Experts of a small language model.
Size: width 128, 17.2M parameters.
Experts: 192 experts in each of 9 layers, 32 xIELU neurons an expert, 6 picks a token, a softmax router.
Training: a variant of SOAP for the experts, 380M tokens.
Below are experts of layer 3 (counted from 0) of a mixture-of-experts language model. Rows are named router (the router's row for the expert), up (a neuron's input weights, with its number) and show model dimensions 0-127. Each number is 200 + 20 x the weight over its row's rms, rounded and kept within 0 to 999.
After each expert's rows: "gets" lists some tokens that make up at least twice as much of what it gets as of all text; "comes after" lists some tokens at least twice as common just before its tokens as in all text. This comes from a sample of Wikipedia text that the model never trained on. Tokens count by the router's weight.

# expert 48
router,219,226,183,192,220,183,182,226,139,181,188,215,221,234,236,213,211,160,185,182,183,214,224,219,168,165,166,173,222,197,162,191,227,202,194,182,217,226,228,194,198,206,180,196,216,203,190,214,192,198,228,194,175,233,204,198,194,170,176,191,186,220,190,186,188,199,226,178,228,217,203,184,190,225,208,196,198,169,194,166,206,162,174,199,191,205,192,200,174,217,172,202,177,195,227,235,199,178,176,181,216,185,214,188,202,188,188,229,181,206,237,213,201,183,231,219,173,212,206,198,205,218,202,180,204,216,221,192
up0,204,177,226,198,218,174,224,196,233,202,195,164,177,145,209,217,222,217,195,194,214,153,178,198,207,197,211,203,214,204,205,189,195,196,201,214,184,205,208,197,176,211,210,212,217,202,209,194,236,202,204,178,246,226,199,209,218,181,213,192,170,200,216,221,209,205,218,223,208,218,198,218,186,201,236,205,189,234,229,207,200,203,201,201,221,186,173,200,183,220,250,194,165,169,168,195,201,231,232,193,227,186,178,220,205,205,211,208,214,212,204,197,167,204,205,191,161,230,242,186,162,201,176,155,177,199,193,226
up1,169,220,249,198,218,208,221,186,181,183,188,202,186,180,201,242,182,185,190,186,217,172,222,193,216,201,209,197,195,191,194,206,218,207,198,230,161,217,188,192,219,174,183,223,183,219,207,212,169,213,173,177,201,184,205,211,257,210,189,226,219,193,196,223,201,218,147,211,181,173,209,195,157,154,215,236,201,201,236,208,161,215,195,204,188,191,209,205,206,189,206,184,209,209,184,198,196,218,195,213,186,218,210,258,217,207,211,200,189,201,194,224,219,215,186,210,203,204,218,193,238,212,197,199,244,183,171,214
gets: "5", "0", "8", "4", " a", " A"
comes after: "9", ",", "1", "2", "0", "8"

# expert 167
router,177,193,184,184,172,231,197,221,185,233,223,178,205,197,200,212,218,210,189,195,195,167,183,209,177,182,157,221,202,192,171,189,208,179,191,190,210,214,199,205,224,203,207,208,204,195,185,145,182,186,217,194,182,202,212,214,193,189,180,194,181,246,179,199,183,200,187,186,190,212,209,210,199,194,218,214,253,177,197,216,224,198,202,219,229,186,213,203,220,213,206,208,161,247,193,197,187,224,218,185,149,190,179,244,214,191,210,207,191,170,189,200,224,191,246,192,206,200,211,196,169,220,173,195,236,241,166,206
up3,215,187,201,182,216,194,181,188,197,180,200,195,233,198,214,198,203,216,210,212,190,201,217,137,195,194,223,218,182,167,166,199,226,187,155,196,232,198,184,230,202,188,221,199,207,207,188,235,181,214,191,193,168,182,183,210,195,208,235,199,205,229,207,205,194,205,193,232,207,189,189,185,216,198,221,196,186,161,229,197,217,227,193,227,227,166,198,161,193,193,176,227,165,213,192,192,177,192,235,148,206,240,205,193,190,241,212,171,186,199,198,217,179,224,193,187,202,228,173,181,194,223,209,174,214,226,202,204
up4,221,209,174,213,177,183,210,203,208,205,237,151,205,196,210,171,199,195,230,198,221,208,221,227,168,186,220,219,179,207,202,210,204,191,167,195,186,218,217,222,189,188,202,203,215,205,221,177,205,195,208,166,215,222,194,165,173,175,191,198,180,182,188,242,226,205,220,230,199,230,210,206,219,196,184,244,206,217,143,189,191,189,202,215,196,182,183,208,202,197,207,212,196,232,203,191,182,190,187,172,164,202,217,223,165,216,177,211,164,200,216,203,211,170,249,201,151,180,226,185,203,174,213,214,193,193,216,206
gets: "ed", " used", "d", " released", " made", " known"
comes after: " was", " he", " and", ",", " also", " is"

# expert 93
router,219,231,178,195,217,183,179,221,138,175,192,218,219,232,232,215,211,155,184,189,182,218,224,221,165,170,170,171,221,196,162,194,232,204,188,181,216,224,231,194,194,203,189,195,213,205,190,207,192,198,224,198,179,229,203,194,191,167,183,187,182,216,191,191,185,201,221,178,235,216,203,188,186,229,216,195,197,171,190,166,204,162,179,197,191,207,194,203,178,217,174,196,168,195,226,237,202,178,181,184,217,183,212,188,198,189,190,227,179,205,234,214,199,182,234,221,175,216,207,190,209,218,200,180,204,217,220,200
up1,200,213,182,231,193,191,202,246,167,192,212,218,160,217,199,197,166,199,211,218,190,235,217,168,239,197,185,214,197,217,227,193,203,220,197,213,192,190,199,199,198,195,168,208,197,197,205,203,230,195,236,248,223,190,211,193,214,177,208,179,203,218,182,205,179,219,211,198,201,204,228,181,230,193,195,216,169,201,204,230,218,183,210,215,171,220,206,221,221,175,207,196,221,203,156,222,223,237,182,207,187,204,201,214,186,213,200,211,226,191,174,190,226,171,193,188,198,229,177,230,237,257,179,192,181,230,175,203
up2,195,207,179,237,221,209,219,208,197,206,193,199,187,178,193,186,198,190,174,179,215,197,195,219,218,224,187,207,209,192,193,225,248,222,206,222,186,211,202,194,257,209,190,240,191,238,213,168,178,181,219,241,183,150,176,190,218,207,201,210,221,199,181,225,196,205,189,191,236,196,165,221,213,191,184,222,207,189,225,201,183,199,249,163,179,218,228,216,205,196,208,196,195,209,188,164,190,160,176,221,172,221,211,189,223,215,183,212,198,209,182,155,191,204,237,202,213,204,172,199,215,183,181,192,199,194,213,192
gets: "2", "1", " He", "3", " the", " Po"
comes after: " ", ".", ",", "–", ":", " ("

# expert 29
router,173,220,243,151,166,225,212,168,245,222,200,204,190,207,207,194,186,202,208,157,178,194,231,184,210,185,219,179,218,184,184,181,198,201,206,196,195,210,180,218,194,195,233,253,194,221,193,206,171,178,165,171,189,189,230,185,164,197,200,198,208,223,211,195,184,200,211,223,188,172,194,192,173,165,192,159,200,207,177,189,181,216,184,195,191,173,184,188,193,225,220,189,205,215,208,171,198,203,213,184,195,184,195,197,235,189,186,225,202,177,186,206,194,183,204,190,232,188,206,208,165,179,197,210,199,236,184,246
up3,198,245,203,221,196,168,209,220,203,217,198,223,220,231,193,187,168,192,249,163,206,209,237,220,186,226,176,177,189,192,219,210,177,225,205,194,207,213,227,220,204,187,202,217,172,189,216,219,188,226,220,197,215,189,181,161,187,219,223,196,214,178,200,193,187,176,193,233,183,194,219,216,222,178,203,205,208,195,223,216,192,179,181,189,210,154,214,223,202,213,201,172,205,232,178,178,179,180,194,251,169,221,179,198,219,226,193,212,202,195,212,220,181,184,179,160,216,197,222,172,218,178,185,190,174,220,218,192
up4,157,215,171,168,229,196,179,201,228,183,239,182,185,199,202,210,171,161,217,188,218,213,218,242,195,175,206,227,225,202,197,184,217,181,177,233,184,232,189,223,202,195,190,178,167,223,185,224,209,179,180,221,201,222,201,177,207,208,196,226,206,216,195,193,190,203,183,177,197,179,230,216,206,221,225,181,156,200,179,227,196,197,200,197,200,167,173,205,189,206,201,198,209,220,190,206,193,202,217,182,202,228,187,220,208,220,177,164,198,189,218,163,184,220,198,213,172,194,205,237,199,166,206,229,221,183,150,208
gets: "'", "-", " announced", " seen", " used", "ed"
comes after: " was", " re", " is", " were", " Re", " be"

# expert 87
router,220,186,179,155,228,198,173,217,166,215,236,183,174,174,182,204,212,225,196,170,204,198,192,194,164,202,190,185,180,199,213,209,215,167,230,219,199,203,169,206,188,159,170,181,191,230,223,190,189,231,189,208,187,178,214,185,200,208,205,194,180,200,228,220,181,181,219,220,205,192,183,194,196,225,208,188,222,194,193,206,199,192,178,175,235,182,178,189,215,219,193,199,179,187,215,204,196,185,226,223,160,187,190,235,196,216,191,185,212,160,178,171,228,187,233,209,193,223,183,168,234,204,177,185,209,247,220,178
up0,181,161,198,206,231,176,230,220,197,184,208,169,175,223,210,195,193,215,236,205,205,190,215,180,206,178,235,196,191,197,201,187,248,187,220,205,227,194,187,183,182,168,222,160,217,181,222,202,205,192,233,204,179,168,208,186,190,227,227,204,223,242,200,184,194,182,214,206,192,207,226,194,185,184,196,182,191,215,198,192,201,220,175,166,203,178,181,184,212,201,203,236,154,243,213,206,236,222,176,210,204,209,175,182,181,242,205,171,183,185,218,224,226,220,187,205,232,177,181,209,196,198,216,202,178,205,193,204
up1,162,197,172,169,176,214,185,150,205,187,188,202,201,200,201,199,165,203,204,192,217,198,208,179,246,228,204,201,197,194,184,202,207,207,215,193,196,185,205,226,185,185,209,203,198,202,197,218,228,223,229,160,221,212,210,163,209,181,201,178,208,181,192,180,218,188,227,167,243,207,219,188,166,235,187,165,181,183,165,231,226,196,216,192,198,184,204,220,158,210,205,197,247,201,192,204,207,189,204,209,223,175,214,206,215,165,191,158,206,220,181,206,194,203,193,231,198,233,212,199,198,186,226,211,251,190,196,196
gets: " was", " is", " were", " are", " be", " been"
comes after: " it", " It", " he", " which", " there", "s"

# expert 28
router,220,228,177,193,215,183,182,224,144,176,188,214,218,234,239,209,211,165,181,181,184,218,221,224,169,165,168,173,220,195,160,190,227,198,193,176,214,230,231,197,199,208,182,192,214,206,189,212,191,195,227,195,174,234,203,194,190,167,177,185,183,221,183,189,186,198,221,182,228,214,203,183,192,227,212,194,198,171,192,164,200,162,175,201,187,207,195,200,175,219,172,201,175,193,223,233,196,183,181,186,219,184,212,183,199,188,182,235,180,206,233,210,202,183,231,221,180,214,210,193,202,218,197,177,203,211,221,200
up0,229,206,221,223,219,211,196,194,199,190,190,192,221,153,206,220,161,193,186,238,239,193,233,199,171,205,232,224,164,190,214,203,222,231,199,216,178,219,212,164,217,182,192,170,193,215,179,170,192,196,212,205,193,210,187,193,209,178,206,253,203,217,189,178,201,160,180,193,177,176,174,207,204,177,192,199,211,203,183,223,189,200,206,211,199,205,160,187,161,181,182,214,223,208,204,182,181,186,222,181,155,182,178,171,224,182,193,205,184,186,175,205,203,213,191,218,211,172,187,184,190,177,224,184,197,155,206,185
up1,201,202,185,192,188,218,211,200,165,215,190,193,175,178,179,207,179,207,207,179,199,194,165,197,185,211,183,187,176,201,200,182,186,222,219,204,188,228,183,220,233,199,185,216,200,210,183,213,207,158,203,224,211,186,203,150,200,224,247,216,215,159,214,170,190,195,208,237,179,202,198,215,158,223,203,227,204,209,196,213,182,201,191,197,178,173,197,181,188,178,212,202,150,238,203,204,198,224,178,190,220,232,179,177,177,186,175,238,221,217,198,200,184,218,181,163,231,201,228,229,212,174,203,180,223,174,205,199
gets: "1", " and", "9", " ", "2", " P"
comes after: " ", "|", "1", ":", "–", " as"

# expert 113
router,218,232,170,192,220,186,183,222,141,173,190,216,215,232,233,210,206,165,187,180,183,214,222,220,171,161,172,174,219,191,160,192,229,203,197,182,211,227,228,185,196,210,184,195,218,208,194,211,189,197,232,195,176,233,203,187,193,169,172,190,186,223,186,182,186,202,221,181,230,215,204,183,193,231,203,195,195,170,194,167,199,158,172,197,191,208,195,199,175,218,173,191,176,195,226,232,196,184,176,182,220,184,214,189,198,189,189,229,179,209,233,211,207,181,229,220,174,214,205,193,207,218,200,180,204,213,217,197
up0,236,197,197,203,209,206,224,177,234,198,211,208,193,180,166,176,221,180,181,191,221,154,229,209,203,203,223,211,165,196,254,160,199,216,196,200,219,171,200,179,148,217,198,178,216,217,217,239,178,172,172,237,179,213,239,205,214,193,211,199,194,205,211,190,188,163,169,204,196,201,195,199,212,196,190,187,194,227,227,193,199,199,209,227,177,166,219,197,196,211,195,226,193,194,215,198,218,200,200,223,180,196,184,233,220,209,205,214,203,222,206,199,211,165,218,176,161,208,214,202,184,185,225,186,191,200,187,246
up1,194,169,169,173,207,191,245,202,186,189,156,209,157,187,196,167,189,229,187,234,182,198,193,204,220,188,219,225,167,184,159,193,206,183,203,193,229,172,184,197,229,226,188,186,174,215,229,197,156,193,205,221,204,181,178,203,191,206,212,207,189,200,177,220,199,212,211,200,157,191,216,231,186,196,181,192,188,221,250,171,224,163,220,195,201,183,173,191,182,217,223,199,223,212,191,181,200,208,197,198,212,231,211,220,205,190,191,208,174,198,181,213,234,218,181,157,198,200,208,200,222,184,227,189,198,223,195,220
gets: ".", "7", "5", "1", "4", "9"
comes after: "9", "0", "8", "i", "ia", "son"

# expert 130
router,204,173,186,175,209,209,183,222,203,205,197,167,225,154,189,224,196,246,213,173,196,193,202,172,191,212,211,187,206,185,206,202,185,220,222,179,221,167,183,231,233,171,169,191,213,240,202,193,178,207,176,182,185,181,203,181,181,176,168,198,194,185,222,232,185,168,201,218,190,183,217,203,200,212,234,214,240,196,184,220,195,176,198,183,220,219,177,191,182,211,224,187,176,202,207,181,183,168,203,181,181,155,193,199,208,207,199,162,215,179,173,194,219,212,201,206,195,251,161,192,187,183,184,204,199,233,204,193
up0,175,191,217,186,230,175,246,219,199,181,203,204,237,206,204,238,186,206,199,174,185,225,221,199,215,193,211,187,196,218,231,201,203,183,197,175,221,186,207,156,161,225,228,201,189,207,201,204,164,206,180,185,171,190,216,205,188,220,191,199,247,197,215,215,182,214,211,208,203,164,203,188,184,159,210,256,221,192,190,190,206,172,184,208,177,212,186,192,173,170,202,209,168,210,170,181,189,198,200,204,181,162,197,163,191,216,257,178,193,179,206,214,173,198,185,185,214,218,183,203,220,186,193,192,211,194,218,210
up1,160,198,229,219,205,170,214,212,233,227,190,206,216,205,215,198,178,215,184,193,239,199,177,211,199,202,226,192,204,204,170,207,216,168,153,246,210,219,195,229,181,203,177,205,216,226,157,232,174,197,218,183,189,192,211,238,181,230,161,186,208,173,236,212,219,240,188,186,165,213,201,231,199,202,179,195,207,187,172,244,241,218,211,181,204,177,207,217,183,187,190,184,182,182,181,210,208,166,206,225,206,185,207,209,196,210,174,179,193,193,196,189,201,196,189,215,187,205,183,178,187,193,190,191,207,214,198,226
gets: " was", " be", " is", " were", " been", " are"
comes after: " to", " was", " he", " He", " would", " It"